config = dict(
    n_experts=96,
    hidden_act='squared_relu',
    normalize_top_k=True,
    lr_router=0.00129,
    vocab_size=19804,
    norm='rmsnorm',
    norm_eps=1e-06,
    optimizer='adam_variant',
    train_tokens=1420000000,
    max_steps=5417,
)
Below are experts of layer 4 (counted from 0) of a mixture-of-experts language model. Rows are named router (the router's row for the expert), up (a neuron's input weights, with its number), down (a neuron's output weights, with its number) and show model dimensions 0-127. Each number is 128 + 32 x the weight over its row's rms, rounded and kept within 0 to 255. Numbers have three digits each.
Before each expert's rows: "gets" lists some tokens that make up at least twice as much of what it gets as of all text. This comes from a sample of Wikipedia text that the model never trained on. Tokens count by the router's weight.

# expert 4
gets: "ac", ",", "il", "ov", "et", "ib"
router:102094177127225078055125066161121113158117150103182132118149149150170113102032136143106154113139111087114183160150098139074111151174121116143107128166158126125066137154129079132170126085207161160158134115106167119139131092094133178151113113117110128125106090059104181158111167129093099120134189077118112105146147089095077086114123087119105105117109125106154150098174184123130133147115
up0:127087128113223136092131128161096125100119115130033109126163255164126124123109124128134135163131140148086128106072125124124208118130113127151146140098142124179138095117105109131127143100138130222179167086134157040145128147111128125013036134129142140119147118131138127130129153134103124144143127107127105130068147131199078153097119132135085184210114126134122167131108124123221123127126
down0:129129112163083133135124124130128140086119120113096128161213164156099140127129113145158109180079149145121131100120080128136124159011092158124125123136135132127131099158138120131142098069124043128135087144128081022124136147139127124089128128178136067145121133149136179076133101176130148134139131131133091127150122129123128139109139157192133122095091187168128125211133150160135117121095
up1:127116148122169136132129128127105129115130221116151129117143128059179103129122154195101071071097083139112071169206173124099213102136155151119128181120103128135139165167055111071123131128128138129131139095105231147130128139115141181182152091136130129159127155125114204127132118115129128118124124118141130127124127129126136160126113155128175103133201120128129122049138126127128160103121
down1:097121112118131114114127132127133125132113143120120170112126214074128129148123127132140118156119086180128134156128144126144189159116133124124096128218115127137142102128091159129137071213110119172146103118130061136127121116118108078132157137122165054126117136135134128120130127114097160143167097154139134058045095087093128114118222162131096155133092128069096139131156184136135130109108
up2:130142192099206129130139129106125127130142149141135131132063069130126134133135161108129161095121126123152074163128128189181128126153200120130132127171128113095147122128111095075126100180126133126137159095145133126055053128137129177124102079089133106091134125128130125131153132122128095124121118113128118123130199113139131124149157127126051118113121069104108125139103134200127155126150
down2:125132173125122154226159144095102085095164128139160128095132146109130112132169147093116128130118147147146128138106134109152188170105143048156120092136128146131144082128107061153157149139128122123138130123116110129000134104138129172166130107115136128114159130110089147143123128136177108098157119126073125118092095124014129177120144145069075074117127149095119142126123185139130139122131

# expert 37
gets: "a", "e", "ey", "ay", "u", "ak"
router:113093186142215057112120059190127107120154133110147113224154105078144110118080128100115161122090151101088120122164124137170121095144076065113114081163140109125085108169142132162141131157185180145128127163125124088104091069139185166130072085104159151123094135100163144148122097110157148137134171071075113151138208130143114049163111126108132154126149057141106146138087098120181148088174
up0:128205132130214126097136127141138128154114116126118107125197067125124128116122092117126131087127152082120107113186115121139092138138098164158092163175164128115121129187095119130152137101157129123198129193117106130127132152099134121151114130140149139108053132148093122187135132175115131157147120094126040155062124107125141114127129044175057151155151137132180163148111108102117118128072
down0:134100133111130152117131128124108152103131118136150129138125126134111139135158121077188137142120116182139211120214046174122026177147127108140113123167163132147107150132137105125120133136128059109164138132167130171131137120135117101120132126129139110116157046098160129114140136197086140109176174179129231140121100103137109096134147124170166120144123132079169110067179142091154118107124
up1:126104127125137114127126127134104153101075047131156088182131128081125185120171127110155112138136154095163127087093132131129129118091129126127132133128126124142135128131135152120229195045143106151126048070155158148044133130125127129057141089124122135140122119129152142131130143183135153149130153128133132125128129108107148138102141091136128099112080191122056189086124130175114128161115
down1:108127130125131103105111130136125134095102091136107122125161113150122125139129133192148091120115120134207125021127114127119118150155160152136152123126095128140120145121151128196130131255125135198120128124113083109140070104119145123132134128174161092128119139127146160129104139141128110076123117128118160066129075112132133140125132084125139136087176145188085130110155102128124215125137
up2:125121141098173077129096128132127128133057175161134116170129128123094184130119187138149102122165122118134144092145127126182109105124126163131255171200125105125134134232125136118130135138126130128130133131161129160119146082158091146125124247127125128136136122080129109098095094110087049170143106135128098128145197130193127145129096202130099216121125123128131153123120131164088156169129
down2:151159134127144135174127177079141119107142205167125105131128118133124124132128136097107119126139181128131141125101131109105145125102120134163113138133131094171122064123139128132116160117129120107088122119163092134103088117132119169117065171128152195132113091145129141195108122090105065131142119126131087144130145121129128142130123175127148098093128128134108137131128131077114126155125

# expert 83
gets: "al", " or", "/", " d", "ig", " st"
router:080139117141175101094141095151092170131214134156162152115140136168156127065081159123150097083164163091061137134104111151135123038151166153180127113145107095092117133093131134130111132097168145107121146119081160094163101154105202132130136081113126147121107153098115149062128197120189117150163204112094140128106145130143085110072141146157127142154058095126154153076043118104159124115106
up0:133120127130141128128128120130123142126162129128223126107127115127025175127059146126133054076141082122156131104154129153128144135123125121055121030096134132120140131127126193098125097109127196141124131128128111140125119204109119101129121130114132127103149119126114132072186126079083181207102134144172098078134134161129133124171078124115167146094127155127137154124128105085191096049128
down0:124116127116154072078098119137133135127126139129125129112127213132072115128116146128244136125100058157143122135147133165120122225130107128094140120122118120149179121139174128121134160158134128138118114127132094095098095125126086133096100102107128102159130165123138134097142139141131191189152147134129171073109140128122126100130134129141226201136135082077130153175102143145210117134166
up1:127120129139128129128119127145158130136136184135091129181132131124128128094089119125134142105124093127124110204180134124125172121165132131134140168167160071123129174099129156123127133189140135032138134178132158125178225068134140119176126128108136128173154132133129155122110134138133121095127141128132086088142146079096130148126133128129136154081149178064151159129084089115093078158125
down1:125112126128165085114114128132136123118127140107128129127152134119041086118136113116155127107098083129153127161165108126128213100123129133154150143133104117115124154102214122123119136081128137130125152074127078128035218048109159129226149132180131191110046142138169196127201127152140125026108126127121141150079121103134123132131134161132113161150128152104124178178159124106138088155152
up2:123129121159158126116129127129093138123140082063131127130102138117128120126109126139181110129122134138083208131153103210126058126128076148125064133131110139138177100130138122125136136136128122125109141090101081128128131075119135128161120115167097130127080128128112163094132084142131183141117111073120119097147114056142106135131080135123147155121131121131120098140094136125135132137141
down2:143141170143144137127182179131134132133110119126186141130160125104083085170197149123108125150115132113090171151116127144123133130131133165126091110132123128134124152158095148065132126189106130117128067137141255091124183068120128130126148094146141129121128135098091156112057124116133128133122125127136133073095129081143112117125156105130142127073171136126129111122116123116146074133100